Experts of a small language model: a softmax router.
Below are experts of layer 5 (counted from 0) of a mixture-of-experts language model. Rows are named router (the router's row for the expert), gate (a neuron's input weights, with its number), up (a neuron's input weights, with its number) and show model dimensions 0-159. Each number is 500 + 50 x the weight over its row's rms, rounded and kept within 0 to 999. Numbers have three digits each.
Before each expert's rows: "mostly gets" lists some tokens that are sent to it at least half of the time; "gets" lists some tokens that make up at least twice as much of what it gets as of all text. This comes from a sample of Wikipedia text that the model never trained on. Tokens count by the router's weight.

# expert 0
mostly gets: " Sy", " Is", " Pat", " Em", " Que", " My"
gets: "y", " Al", " An", " E", " Sy", " Is"
router:471444488568418446579487537569510495570539414380498489496417472488488498463406524608441613496503558436455483539477468565489479495523454493466534483510576513504551437419461566430519508502488472637510507506408445503445462550477517491531524431424574504450458577447505496542535524508477466468605517453484428450465538490465530556498547507470415581443569524518518502471448447545532490553531474575643506425503511583543511509571437505389499484481465452514557501475465535471394574452503551
gate0:526484521470587451474528561468508469520564451475455522496550580552512469428568560434511557593427444401469527463552509568533572491431554464473600488498411548509492508404494522422370478498517509520579517490473530522541392551515526497484457613506443487509647424482487495472570496452557534492415528495474556461435550614430525453498441591504517422505504498556530509539433472534460457483491561541478500460442429567484593455514494509481469551636532535485556490489551473488499448482467544
up0:578507521532443472578531570510473490465514480558565415528515595544558498532507422546431445377501571540499508552497525456455622586515435514427462542498507450501471414450494563472562468490453510547487542527551408485482546462486452410557546504489468576543534458492494491531443362498498551464388424488531500498448451559523461432505523585516512482468475486507569458455430461538516691507549478468486437485489372465456491522535479437469529536533520525475553456534539504502571525410462468
gate1:564518449546462501471545427543535552548480352455441459611508512417507570452481513549482511472551444462406443501517443525607576415470414577431456488410522544510548472428544428469468460460523405610545444472570412489634494482589448472464506517524518586529497591522548482479483534491524524458510558462430458544506473514469479546478508572440483478484548532496564539471491515455541451505598503501559465561504513553489521538503472527435471472432526414452539524576471522479553481435420543
up1:477475472465498517410495459494413468617506454491556499626501468483598471500537517544410497468478453456506509553487490534496538505594589528510426567550508417483486565499459430581563563510533465543523554541506548507593459518509524440564517542464522519488465482477540575495475548470475384606552408510481466476460560501546538544525496477478562423457502525567625586488477448522608485548493430454505590418455449453592552514558467455449483516517465558544437536597457509607501447523490526
gate2:508476424475409493423455540501486564499629585515515448508489425493490507555551453533461520491534453516523523476514621414529436439625539486455514451396539428475518433467503452487532420554430448491474516527487544462558509516460547534448462572489537448500490479541417522456579526412546421509583525509537504536522575483438554536415435561511479376453498510480424553564506494463521411567476481436494479417518481485507426454523382527453445469461552591542495526477541444523489540409487440
up2:462524586505481576435466482452473628546475472478444472592421516435397455491388438467497520465438604525538427536487597516510561528566461497493547466491570456503550563473533484487507465458518512551534505458448483436571475562460496510441465562516505549541443426634454498531430447480552603432561543474459478545505422473442540537512433495564536460517435527557531524477517488490531461572500453486498532504542526437408571456460611512403443504512548526430434581414503546501535509537541550
gate3:459494490525519498498461459404453544571463564518447462511527499457457451504500504494410536492533481464556571500553394498527544460534417464433515540572560551510447467442462469533477543529503531509488478544505574449549510468510525520562472503446625447450530623509506651523559564500475567514467503516483533521468551556457499440514498480546375428550492589421574492534492575533571521616408535514517582482465437493512470546557547489435362403566569555534526476539449465489439509487514573
up3:540436468483493464544514549542443450412530524520484521368442449484535477481578512391454417572550554466421444504501561495466487490437471590483494448461457470458554491565571446515475526498595609434423573440512553450441387548540504507498449588474550564491504474539427458470530492468461517486525609500522490447474530519534558483456473448564571438448467502529507452502518455499479611438521493534472421550557571479533536400399541479498433468494550498389506599495550467465494575531520481
gate4:517500481448539567538425520488545563476488528400423518539474446502577510459522459601469516594435456438505533559541461452445438447463490549569578502582514444506524482523548503502480486483469530415515480476481479547485455534435395597493440425453563523493485506439572452601439468475531604503551522568498541439526586472533464605563493563510425515442626467432427495537431486502443564490587544635514543475553511513500497537451485511458540430537556521504490451550541484388442464512511506
up4:518513504422534564471438562534554428523511572364504468442574407412501527459377423511494491489509520415563588535479558467416506524438506489570505567457462461505537467514508492382539551502496528459477562382487432544457471506449472504449451464461520489575512556577491509510492477495507540514491490505552463514525518542448522557530530495432462526547513511516475517641417522505528487446497523600501452450458522523506537503357491592448504514579528483383624537518450531472582439498545529
gate5:494407521436545558549430577553593527561557433493564462400486512503470470490546577529473623527518412459553554437467510576509477448492501518472501419439453516540502407566557498620497567422487422487494554513415481566479413541437546483542486483629554542473530544484552595488551413552424435444485523531476490426464542462441479459438498521442485511499471501467514415573471456438495496437578476523539504510440633453488492528537468526485466552509547470444453507466491476526498475442451553
up5:542487455571596572545526514466523533495449550490542496556481482548526430539442451475482521580584498583604480503479528441457519544597494495526511563495539529431525423483533461448518477439483477520546515584516585504409430499501512505577453440450531481482549476479537422533530568598543456439451545481546480472540595535611575458540509571471514481492457533520394521500464358469574451494557439462455510513450555515512508509421489452556534471623524597496595601457485453508567477546481446
gate6:525438428503489448410484543552447427530548524476506576430486540497457520560439557516416525562489540486405513451541546484498615343549526503574502562493501542525534590444422403572527421505494526541464521496519543477492517519524507484475567484558542484544428515504439549554369481480507447466450509462546537450439509526485564539517513515480440496432457532583444543430602495559561461537485464555560396478440545563598538505553529576493514480521419474445425427481486557432527434465503516
up6:414521517481535513568566426517507506519603479525529498468502437464473489434499462437505517444576475486516399553437496553501550511414430594515558449492522436529554432493485488471329498463587481471501479564542517528498554445530493506591375544482485465471419469454483487446579514527468529525529556458495488567448573402472415538445591480478490562509547466504542485503506526522408473457571559462412490540520398546434391525434542506487483409580473573541528576529485527539419506502515487
gate7:497474480528493447540561495560484422551530494478499535484440529449466507417400474534514490495471420548489508475595535404491500471560570480466519513577415436506502540462601485423501542473503571522466550549503510530451389472517526468461501490470495481505441467483471612442525458457469510537421560540494595502569617578419480452545484421508514550581504381492480540551520480417490657456449521508509501458484604517455559453530566480518496488533510621486442509477533560388456527596500471
up7:498399421532529570509524426548501533520414495493496475590467524448589503445482530504470410466478534515579428499612534411465552493386550425555544518478477493554485475563496484504516445501487583546460455501472487518515384473465456467563602488443631533556482475542484462593451493566593478513537519492444546459538401523506485505474401550485461530512565524495533541542534576489513528528479484609501390428456510515514497487509463458532464469468614514411546507507522447400430462473429536
gate8:508546545547492405501424476531602478545552506506533477478454538522474489435562520534527583473462518455521526570503453477441571464540524561457457594496528543459509555553558613562489426618499426464557484492566552536478534531395569472538461557563543515579465566461524522478556452512492559468506509503584482481473494521460515491516484479532522583467501493571461586373507498491501454530589534499587425579480525479527524516531427518445464523624515464569473467474543513535618626571529600
up8:455544420491609539544589510521400543496531543481476401453478525453509552416536514466515320464495439465508538423535528516477398488420514481517531439445500485476601466502447479469556580538519461556450522497416432508596544492543532593408484475435499501434560511504513488519502576499503515530494513480493530512538487566518428480525427507532548451459447471515595427580504435497494451485455529463434490513410535510515519572443547501488421466442557529479556519553564621410459453424453487
gate9:612441495574521480495471572553492538531554466516466476523492479443568564570494552501492494451425504548491494495538481429440469523472646535560517518537447549437504467543558528475429508459528469549411484460425463560386449601490476540485450531535470475491502558395547515534534500464414434383446559408624550423465478521532520577477573571626465568514496514505484504464485494475504448449457393563518455512426534415492489446553452531502474563481539441461471467517496486422424494527492539
up9:498472514467395515559524459559579470518484499506495522459520563450491480499438559606543447359546466444446479533572475461520460537418532522522433530378433537504478563498543486478481394563462570466555432511444525487492530451591496440532511506482501456476506553560361502558498549559527522560405523539406516498479589588576540520462481453515461450473469494400506500383490524578474534412455509527455530536573506489567476494572495484500517553561581530466542461444449494506473390466538452
gate10:483465559631411428535511552544416475536533555394499498463543519555607497447542507494467562532436530491497590583580400464482425490442576542544457446573544502469453501528514490528521526443454535578434595537472456559513493496409482398503543549465525500569529486484443592557499483518446522591513569456487394505551497461504509540560461429457476488507551532565531491558491515497471492595540521562498557510480489568520435445532426482535641568579488493450509445509466526465481565454505450
up10:494499523538535583378512498523493533512474534541497532536605468579457481649535532545523394531500514436493496487535468518561413454524445536507508617416399465421526529475499554493460549486485592529558497473537572449548514460502563521428448448486467511478490470478584430453460434529536487536614524475529533533519491560617563443419505570483399550483461538444425476509468498449540405431537517543422488487494519501502515539449424604565457523570498477455524571539551490538476420482455536
gate11:547491535569538476528491449506579525530545372573509429519579561485483480501501577573488536610477459512558598393533430524483465487460549478490599583560552553447495500466508544548532492541516506475410478513467409527488463480522449530454570406416479514414496462392545452448493511493506480509524410488569549475549507586527474575610509436517577504521481443510449537501500522439559488537491485472536424494467482477565493508510348490513526490527512395471486443483440553487512393595511562
up11:508496514517380461447518425514523509475624443533506410461521455500471608458465496580574516489477515504483631483539420514536477444470557444479542599597506473460432572328470482545484523472556479584487496455425507575428442516561477541492511488465536437405535476496549520422522598499509515447492470530501561468498541504438494605577458508543459570556496451518553573439477523449474568463506527514628447498493477514470560490500525501487562506488580498518485446495463581445442498534456556
gate12:493553471464421524537503531525460553531550531554433617452495463513541386488466401492465578528517481406515544558491557502458541469493422488524552544467579522502557532537423425586612505496545488499468566552481500471479444510550484584496442453496495526563578469495492484523522394511450471516535453442494408461483499475412494472515518601503445554482437539363508486624520468537571475481397484632510553470461612505446487482533468504508510465454468461517467437499516516496389432551441525
up12:502542481480574519510525584590582518414556461561532552426428415439503459576521601500378499499599556465542438517555578521488460433535500585493507472431559396573524668452490522608461568523430526498451498437500536513484484484506475477570470588584490520432504529460529518485499491498494417466500494567491444471456455506530508483474540522437494460565503475500508459498464448537411474539526457578527620555529531477525541482510544487522561506525511534629549528531509487539494553396529502
gate13:509481477500508508637468531614555492509508441499577496529449563520552556525469405485494653452534577510554421501520580514411434488600474565440501477511480476532566506492432482488574494546519422483427528499541531518493493393572540471505531513466533479432528584517513479472476589455466541425487448523449502511536561478492529537392561513472489408420472555576490511573544548550489447533509519479515437459527481497635549434400434565437578445452486454471490486501503461578524570531511482
up13:445496544534547494553533400553488491526463441437507436517479423491477573497498483470471420521524493505305491541400524597490486474610541572551606484455544538496480533548485440500507519553497401513502545530524483522483506427493476579486504546494505430511560462461579457524541553536567467579467446586559526450502503599403491561492470442510408493481557501530421550537436455642478536541472523478479461436459463473508578551497509549502496435554465457510473470554474442491537546622455531

# expert 41
mostly gets: " | MF", "US", " | DF", " | USA", "NG", " DF"
gets: "P", "B", "T", "M", "O", "W"
router:488516476535472460503544514561453524503521473479500556458512538456437459519400445552429559525532600501529490589566458439544488567437518530439488545540509448456492480426475533493507448504456515546455534488530413562448398588442524416558478520501548496487541522463469619555532587515445487454585535457468490473488524490519546504407421543440481529453466480538464503491424439533508544589466508554553540359552503537490561539564416421504504428509419508492574580493373393435492587510435516
gate0:479549494511507525456539607543534501432478545520486579477488505504454469476444466611478500529507475513514521571529381579529514522482459538520544468503510462534520491479476491576448497548476530548584530623504499561545516477496552445566480539465483530503464517432543473535393581559431571426593519485581518555626521423497555518515494545506504497484408461535391526500456529644507433599541528458495563355460516599469489463516508533487585513487547464474587497483521541444488563586442547
up0:489450515562526569534531448509476613503513406439531435443553413513477554586409575533438434491559540498577466527419479420510463568491506519453494502488458597520456573550516507500568562570512491536435523459528446497527556413482537473520514463536470545463551465500590626617499456547547490465547555495597538516526420476448485503458470478528459550393548482493476417445485455515448471527559474495463529563445475395563473468597535503486518447444490529524489496556514516580393540395544507
gate1:508458390434475487525493536507510584453464504475570493547532435550436506479541466516459474432466618496583479444468513525501416422517471616442525465591460555573561368551415567556500519422461508540566536466488471514509426485496506525536379534536539552632467474522503386476496539532407487450469491490383465516439465519504578523488568438486410561546436472488372476508462497420549477495515484515450530435580457455489485543518465472569485543544502492500498483463433536530462488480527497
up1:515557537543554500578476510570514538540522568470617539488498456525506490548439447358535549503495551526524572593512506551570551468458437463420428452587487493537408603517531523484558508503446569573536477554551460530467436487521479404576497561427456468464527486521517544514529504558462495496546510575443480525441513464506444456542513485484419511486464512474575520598613506579548446624536483506472440464540521533536547451416407446464523575512445490475421424460411526507541518446549558
gate2:515451571516502426484411490540474420437537544490509495352522525554459533530463551458430553461497503500480479487389533467481550497431482568590437443553487416450510444514456452579494592517471570453476527545454436524425476559479549526424538528510468557471456490508563583546529471584509458535581429544454570523520560476499482492431451506583544529466443505541396556512582530548538497520446500492455472472498524570507519427444430524536540593510387615404552572498419510511510450480473522
up2:477413452511462439470468500507585538502547521489548496516471531564475550468544551514472498497466556471584464465582505481461403591525501563498514571492523461510561455424506544512472570490521460388503358411438480492477524431537500531526548443583477557441568415537560535517410517415392427509434579471494559472642488526481352508476524438433481578455498562409509480562507501541483554592462496464512492505564528485526522529428514445479505537522504575581503468423498445493530471463494515
gate3:541396467532466497555547518482407401434436527533531421518500620414455493453498491596520436480455481489466616531491428514467454609506477480570446476500569478415482492525514584501533587492453503504409542483543394540524473507542444483429441518510463531574486415476467570454496433495477514569501485427530566444419514409568569440514440624471489497508540532526514520438518518542565519478505440474479485481533438481452575497542521512395471551510509582483557555454544565436501460524421516
up3:448428480472571410473533402518467519455588586454507526442563489468508477526465428484406539491560575529493569472571492436556472547550475527412494603567429522504566584430659491488626510442502443396550550437485518473579540487510518495487483502531471546456554482594440390479457493508588488494516476534539506482452431485487486449534468560453440499478493537466552515514516515439554485460431451482473546461481468447420485562517492592509528483538509436574510565565468583526527486591469522
gate4:511589536457532429482516527566491626556531416589481536549557527490506438500536408591445504449503498454456504565522541509448514488425464535504509540475517384477510400505460526474519494446561498430465536515455523496422542532492416508549577523474545503477536459480556471502466433371506557507518485591457470463414530419443587519496482519437460534537449437556495570543511536489455555440485483472499447443474461587453506514558483532613475509462457493435550663576446429526505573515508582
up4:462593383461489527435513420477490551474521515486545485555559524551451455430528524553509404450510459527459447458571535485456517529377602541479483553491485406507530452451546513453447505522507458482519560489373511514511442518492472384488421493489537528504536472482550566473424424415559508512428539513501502472431534475490557539478465471506365521555494466433580467493530567589483512517363459521463459488522441520505516617504507501511490502554505487563569526547436363533436514554578549
gate5:497562457501482460440510552525529576510444534504467563527403402440466577479605407453499521529576537448593527606441513485554509537433499507487467484471513376494433474509496509549545487547442531508481536486526504570548509432548470542480614487444510436438534539393449545525458460543527459511543532437517436471510542579434383452441529480459476502447532520523502510456461521558445430443455478515494559390427423459498564475464389584497532582560528464461524488548440519494500546445456599
up5:521585475544515495568476550501434518544464475476490538441485490473547491481474431471402488542474501430513454629552527518563535577487498490503554477477495425522470532443468523437519535475477582525557422509491491469504402551456447472457589498437443485439534629531482485487493512460476519445464534593440530466488442587397567493419551398447592376407461524474414494509507498575501537412485477538560554487532530515499490492515488493483529498462565445420489535531457514571526532324412476
gate6:526451432532588521592442416495438496554525512459502568493488521466497425488533496545501461492472452471588502570518537438554558471390489591487562561498499415475499481474437498476441561557509523471561510562526518582370532503633551455507491604471550486536579490502512444490488466580505638485473450412440513487516522562526576510494540401530484391456403467500573489512561589466448566465534537473522513473461472471446593560544548465525509486473477472415513501552424521423477453522468489
up6:521506549474486528450564489525511518538508613470501517489491422430414520490572527448469472545569513563573412385535615533493503435371524503509550469440480467506531506453541530560488563469463529509511550467496506460558449482547527463521415465447540595492507491496435479545501422411514527413479479580469520508485407607537482594471585548502515436505472404628548541526592557454530523494470534511588540495451468426435552409530580464523498567490551537526492548475473472513424497470585544
gate7:470507513534522434550559541510554434495475451487518518472429530478564508448587492540545528485524422463512434468476547502550411484507430566512523563479455519482455443452471481539502391518435393572556494500424454538503476506576582501586535380453420488478551567484523537550568567507537563516481530487508392419551597492512456487532550391464335443465533445512567514443460433520527489445527513478394463521543520451552482570469483526549576501537522580523531467523551443557557476444469429
up7:512507582553457464537452488471459511495518500434453534405546439462450577467433590429519515641523437533483517561526478527583630571581555480461493462518477517562436477481555587496485540493498409505462594468598442509523485466517477549535504537539515480580503441623575536471475451464492538463535484488448500605551484549478498506428470617539536609533445515519502474495465586497408448492549485448523554528408468533528455480414517420512444500523478457428460450505546501518494551535532403
gate8:490553372484547552428486434476424461389541487504484447506469428452567588538519490457496466575443488493496447477547545541480465532466474499446468521559459510568478579469496456446444450499510533464517510467555521530519451507511522566472464466407482498474481525503497460520513595514531461457589542456422404466611481474444452471468498499492429480464482554592464487443471524478515444484486558630441516424468632484388468463455488529538451483502543405539401506488506511446568354512600433
up8:490392567573542484525522564527540548565461523542480553491477573510468426482430492569498519418439510570537562493487504456418437501536540525519585539473537512532582516502526411404461582469516402606446479499403528498465540502503436537510451478560520517511456574485369455475486507450488485467415421487593504535459510548428444588432519536540544528563551529487568394563501454401604472464550434515496523556505410474501490588500478465473501432498453517495503534486506475417422420533524480
gate9:411517407483573462538455486481415513475466500561554526509525508501475527492475592504451462483516497520405507449515445436468573475514513544520506500407597440552494462509466515375576529565432456537502543571488546500437537515402491477464477507594439511502509541503565538490505542528494451529601462460381514557550466592410543419489452583530549461444507408515433461468510522432496518501508445493579478457462448485490462560533584408540523517419493557503470425399481502536440466399507618
up9:450508522528467396477548522540564500529520437518563514535406432424506473611489582484532572414480558434466429464554449452486461496530558506526556505529567552472417553450648519522510449579472484423482534535583507540441530544476530471508472585533454445480592571464532482528484513485383487489477540555537460496565604539568494553495572452515581443439490448539474477432452471428479506420570528478545435481432436452428500615516457462460447466481507531492488529456461461512529581500416497
gate10:499551460502528427517552516536549412467474458412534502502447476431600519626443507555612555494559468402464414447508526577456493526485480514454495502475522563368566501498607541503483508578529515458470554463494465561466541589483589519498514496545450546508554600453475485545493419472447503516436509492495516505457576472468489531580516599570523533473477587422428588466490428411535416438487444439496541484536456529497491479479468441523518543421498429506576491448413395498522526500476510
up10:471449446470436489477440508500499581489520468569574478548454514484463635486557386456434455486484513556545441394469602495587465490517617523492413576473553533470493543429505576511491531437501462550576432483492554423537463472443435570487525553581451552502506497612472464466519426439525500404449528545505436515509463544506532468540528553419538513459497450556507573463576457527556488495543533511507435525466465549516475506504534566496436568415544486518491528530527638523542515451443389
gate11:541435507555482470552500535530505536461499442454509510582528543435491523512489454486364501469499531476444588494505470508502479606538485570510478416502469498494480509595433535478576528510447540535514503438528563543557361497551510488506426516486438505433544548574505543559530466430378569503580535479440475473574604435523530538431517550521477472524540488480457421576474413603503516667532545545502444513506458506624569536526509536484519481540415524452467555559445451492471459551439454
up11:460454581498481578554418501485448457533477561515583606556521461446529517559542563453553498396473509558458562497511599579524536502495500508538457491457533581430486488444605503498521506559595552581511491511414469486534591498460486533481538375507435457505529513555425546535434597594466536466577553437467438559480392445473480536406448469588519385497430486448599554492503551523510456528489511526508497519524570488497505500486484448485460476495492480558484564566466456530580464509585538
gate12:604504498515527456381516460486526537425401457472497468436542480603584472566446499481446571563458478488517441566475432466620439535370463535498435545528564517432521458462512533488494472525530476426506554443548476457560452474597559530516541516440537542512529476528607552453499425379482630526530535512418559539476482515498509470498439511466468510530497519590499554505495520512505451590498433564436424441437530510480544473499469511475489423443524572446403508448534452450465555558461494
up12:493537609450566466483525457515454526402551470444513561486508564386420555533464491548479419527502478543538475486466493458530435522514513534465424482539461520527541479464457465391508537508475582399458491504445431459476571588547389540444393542506537480489474508504427447543503559603493415540485559449550469450490583491520509590574493433528409465582497507496534479505523579542547513440544494643434467465511553466559553541487438554518568548486495512529549583492515441519529582470570548
gate13:547511495545496528434456599532512473498598536499454499489558500431539537534450500507539551546511548449514476461448623465539447460557597475531473571612441519457513493417548474487468530433522574447522424474607533473505501467408586402475521385547595506488532456532577407467523431557488420540504556492634526434544453552581539438545489520498420474581444537553509438551562551407498547493421464569571463532533518498530506556429518516475488527509544459515490503454502511524511525468502433
up13:442480519511532530492543471457439541524503403452571525591651441454456452500477474542391471524511454489461501494549611526386355525490538517520422528530478569493463463553566488521527516538482490550549470413529540484467407550588516502454539546522605464567505425531520406525424522430481582469532481520457444549533442462435478559510484527533448537448526514411542441555508458490591474463513492423470500562560470539591518558582515430497495515436470414565411504527467486485532524486496489

# expert 25
mostly gets: " (R", "-M", " (L", " (N", " (J", "a S"
gets: " K", " S", " B", " P", " V", " N"
router:480460430546526421622545505516477529563432395392495613404524468454452465460474504492527573485469513509529487533479469478485427506501497581444531441533507564491445465479462552397473461486536480529431529542510419567458466538507501513570469539491499468473512521409491543515577618555500560513618462471482470449483546542493519515433480528426416515382500516515428555446481466524501480585477534586535596475499627616532509447560492457442521439547546426518518481449495511508422565467461505
gate1:494535498608479541504495429469560497524560479484543549537485541559528530439553493528583430561452466524433541420513419516515556484482478524509446476433508423499513588524513498649444454528580461552464570511535451577509502458363503508519482512487514488488580563479468552511534510418614488542462513537438424482542480567482551523522459459559494561441548519507471570455410518424581505546512600560542534508464453447573491522469472557463498551461527527579548400538466653496516472567577533
up1:488439454432533597473515522529379558547350583558506477437479564520534544558422497449551497507496511478581441556551492490418470481424383397478565492513533537496432465435481469507540490550494570556456432550556462567561466504569447497497469472437577527414452502477493528544449535501463567478470466501466421481453542581529453551528420547493457517557473529551550480589471483512388458503511433473446512518471431492449569515518476605532520548508532530509493499513439507603503408568426508
gate2:506595508452449459457561439486578528607551452517447545578542576571539527473575493419535588483457475436516448538461532556485459459455485500607431425549531477501531387553418468445444506536611544422519573556468518521482482492490518486409393456536604436525484431450451464514462560459551441537486539526434539500501505563480521535467551458464545465538422390551573547458444531523486512465545485493514451513464532492426423471544496432550532440593543429472449531515456493486499575549469503
up2:446501516428554452516464466595527535505526516526533505596495451569571435498458523508533491501402559500511474498534574518494529487425592518584525499504462473574488513507419451473548469436489441590562567498469492554446574474534547493511525504462491576458391549530509542462564466521487481509517468534557609497506513529541488490503521511400482600476515571496576440512638442484425554439557597336561511487572506447580465521444444462526529536446485552528529590577562565465545569491520516
gate3:538543548566515539504576530468502426535615475443508557478495525500509474530525491476440443517516447500532576530542559477483457500458553487486511627610488496526455520429388553425528529554499499424559458407481622491558592489467473498557577441504584559529470483577434483529489499476522550405463550425474512504558585547471518493466588523474473582458494519583474555558570526533520489468435518470556502417504505371427457593483519429493507578485573558583507523569492494408521516467508469
up3:456581521493484516456536515487502539500427559578475485546503432465433556509602465514540500462516454520521341493571468512413490491445493534443458436552539514458577642571466500462495546443416527539471573569484512479530464517534514513455538501462458516429499387376548489444580511490540576610504609509498483513463593519515560466498499483515421438462577556416513526599579457511559519489490501512521542466452456469520506468469424544553473426450545464507491475479447541559449483495617558
gate4:504565528454518519529591477476476514561574530472474500425485496433485485462468584450469546478456470409541561512436459415505524516432552506594521455417562512565588500521497516524428541551581562494560460429433508535494598426495564540382368542493510527485506484533493528497512584388609519496617488513500439483451588442524525519428530539602433510467521586464417482525436438508498498570483551507483564483507543452576507479549434557456539455537476486498489471417436513526486495447445560
up4:491561525393467527563492518459468508525635514387453510437456570430506462563522582457539544520543477548599475430426503471524518473481475500485526462352564496487541478562459470491462475599465539475493481483463476553504528488527497549498599472482488488613454485523404529555481549537544534476589482341470491552552508452502496494510453523426490408509488571535468428528506571485426487450463411497456410482503482470504517476441437481565492453475558368508539523431410519546536519522432508
gate5:482493478600515488563513505454492536471472508481620472534553545499489568432470604438563548564426557516393482556474608488413511489489545475552457497412485459456557544474476504362390512546440515401579475597500538492483455467493419516464480439509429446416614509484517465439479560523493533542466480517546487477544532519551494531449504556527448468476527466486441497549483514519539436540557550410531604539563474491462455534496562482474528366451512538482550569470561557576536513561463537
up5:500422552425607435515463477517402584553557435479422540530469512478618481465425520590529493509482490468482545540450451440546453515462478419440591578468533505467453476567540509537570493439436546365478469412465441404514423471626468488452484532500496514541489491581532501541496481458520452546494380448558516556550480569538492447488488522486491499520510566555501443436554456424523530497515508553506418420428526422369492511536468497519459559501499545493495499508421496462424449462530498
gate6:506450454589467392437480528507468567506520501342496555375570416533495489407483543471457446551405460550512517543497521568497406533547486522473541492511503482424470460475557508518392538502436499553453462483450524519528427489477486449513563574481475536518497437459583526494476477603396528516482522445526491481508441517515549594490490457423454444507457472475468507465460404520572509496561532586513502527427456490517518454510565501427592479436451583457642518424542438501463433495523543
up6:413516475531447518513448482529554570576507492412497546506602564534477433429501520488477539418487473543523511492498509543520335586443498441535520611484540582510457520565520488454462564518442523516477447447507502580540422557495484461535581527480515519438545448437525485494525552567553649437508462422542485496460538593472564528493447562479482392467512446491527577511489502473499543557535487520500488408467454500601528389520408542496550556471509491388575481557529489556516471535571518
gate7:473531518451471501529520494446521470548462504480465493513452531450454470566528583485564519358441482467480545450549559536451495577620584548513545534490451551497542508483466541519546483540419523565462526488445476606523471488565474482415534457507476546427530552533348550554460495543490504466443449537443432539407541530429605439429457610586542518441474428484548517451516483534466528458561459450605441459469499458576470492585489394478502598467479470518497607508550477500495558490487496
up7:578502495493463419512446528614472539486498440564557549417534605490541510465495486509529529516532505528491504588457491558513584601548447461538478514463494464452479472397548512486477573446452439430529495543468546418430595488424513543522555411479606489535463437512472569542510516450573471492534469568581570440453475438443440487477528455484461519495500532567543578492582534595453494460575403412499473488407542527501522490475442478543590417525457417507459516557604540447532435485529502
gate8:527546585533569520526494505499522624510532485488604522484458536547438526398569482539488493464421589522446471470589509378461499473505509528472483456454431470583536431531615520455418447461565559495524479410474429486407478470408533537516475423469458577510468533520441564414427439532421539582538421535543539496474529522506505459566517453497456503554590530569484526520403592472487401496462494468463481505473538463514470501551430568590559472461384484534511476503503508503478567510480516
up8:417571516511482537536492451500439483482441626471496554521551435517453388499455527396479473494578424576503543507545551537457545493558512433409527452488516433557567457486555473517472506388495427554506496611491573404358522595453596494608458475454489482573535486519451515454545445532463475534352470530461449510422471470551461431544511508474494452517571473534485460496518444506417504446521483538561469495481492507522544547542488534578506526444492443437479501508491448552563434514532447
gate9:442359505483385479456527466470474553584519448374590494496550457468514526576521433425559532490443606441515490448503575518486449528502593527468487505399432545492521467570477476469491436490560481487493583508415541481486503510501555525449513527501554406541484471540499471504481504472499563379580383589494489485584546594444430478392451472417499505525474516524489576483476489449534485563515555483439452534568488479489488560531585537480495446427538489443443424503490508454558438473452484
up9:473465532414473485459545535563510459458494471484482593415516657463483466469517537589569482540510452589516433461452538415586456435601507507376481475514614509480472515508490507566544480488471533465523472502526409547436502593607527487613570453502538532542482535480583454415511495553496462465487516516467541541417501500503593510556504551489547482508495563491517462490506470528508457489484482368476533489472473471508573555404476537468474515507436418523448510608571588517568442553509556
gate10:490485463439444432475500502537497490576492511419491506409532545447451497482415518408534582573505487545455557577459495546499425566472441540509514433405458516482523433515475536468540507473484469552460486526417437541467537484532475596518535495653563443502497519488410440437582554461528530492542502523481438503408552491463480524467426466498431450439403441490419509467614460469483476539521448427592561615511528540516472371458478560480439398440453493443500463486507508561555482492546499
up10:574423445454431442515545533432529520477513451461585510525492493476523584473344551520546492539427489458539429527451606533515516524427478484385511480562444523437566529462503494535602428574442510571527453484531463467509453566492474551605487563477481569591513431480538468470465449462502489478529523511551379539478493468587477447534543495525443527518425550517520499452432529471519475422455457537504483532537568486469563433477609415454437491472514514547468430605579448439491505507549427
gate11:455430440583445537487409538500494439512588497508489429538513463440506459447389499525550535448607496581453494425480547471389483467557445510510446475581366655421500528448531469472537481485525609503437461518533529465417483477505507417488477496465507483527520524497469530438566546528500462458451510487565583444457550505576540490570542501536476539408538509499450556532533544453562521522544592512510484594571557367523539482455558514438507539527527477498461536496426473406541510511532542
up11:424497469468473507441357592527352532474470506590517558551513439515477572486565470591529498566512553474502549517507485493555493553414517588531548614490489470530509467564440450428471539435508454609464584476499470438412560422459500511546434469362488507471447472505520540496399479430536502490461552522503528521549439532497541450460520601476461509528550584488451526481511461423478480496469508476464421474450513461497482544500570504546537502590577468501492480520521509425585470477571599
gate12:531476595542539545543481464455513490522633459482455489535545557449528598485515492568486488415534445519493569524530465574573432471454459492452498469539500567410420443456489530437478452471593448402632550541451482597517414488422590466466500469463500519544477502541465526541529484579501485524572538450517527447404521470462533474456593434431441489483501474495548552543454495428593500546591539380487559521503512497501512542497503456535462377489518515491439475484505439465411574499432457
up12:509488491422451509512388482472476467535511528488519456634454512454476609569531496591500511416510489453497429389436499522541391499515567502608508489505399571472501562473448548417521508525565552474512540493484406512565512477520517482492454608467481442478445473532464414539548552524480534593504513482522560573435460533528563463475473530502453549541493462512461546514553480540609449446460510484510564528585535484395491502398551476474391486512447529603503546561547424448426487547533533
gate13:462509528417559449564553516458544443453547462554397497467541481496538481506475526589557534468419517518466490441476469475463435420625509552534493474420569569431406518442492564507472400454518542496431519516441431524490454461587561565491466463458515495441492506472509551607564495504608502575516540489493471529538520468522461476483502489520450501375463542484444563394434548457562469510537504534426445508566599548576454420452430430494521451455503500447533499509490486472365573469448478
up13:470537577474590577399435553519451432463409420587443492489518489518461432462532554452427471530536540529530464474470488456498504415402515565544475405570503470509491547473507442494501486448497537563548567476482497512540522454520677579463484494428449457473538507492470451558469492478529498578525532392555546422478566545530552545517541575544441550506564509490451512467451427577461541513458493584422540515593564538579465467547456505493482493432520439429537471582501490582530480486404494
gate14:478572461522514506423542596623517503425516505510452447542557538500496590550623452430520497525505545572437474593530556426494534471431452499515428460481570497463467480510564522565565520480527505491540530454488470437433507524470508461549520494541537589632516487504509461560508575516501466550493572394532457453489543528614431425525506472494514467488464479430496560559564551543525533530581462481606470430504467382481487550495587478427465537575461450502443499576453505603495491459435449
up14:508493494523582505475565510430582534444360510500558493525506507472458543535447448545504546562566434551470520484538538407466576481525496509513405414499470377551498535454544394552516568509445424473499498571530470511520507442579536549563417476410463526464578470490492494559513452410454448606410535474462508519505487471468532401476411491502543562547461541560471465536428523436562540519491436534504439522498426461535487594517484532444447576513503485568386512499502492550499515430383512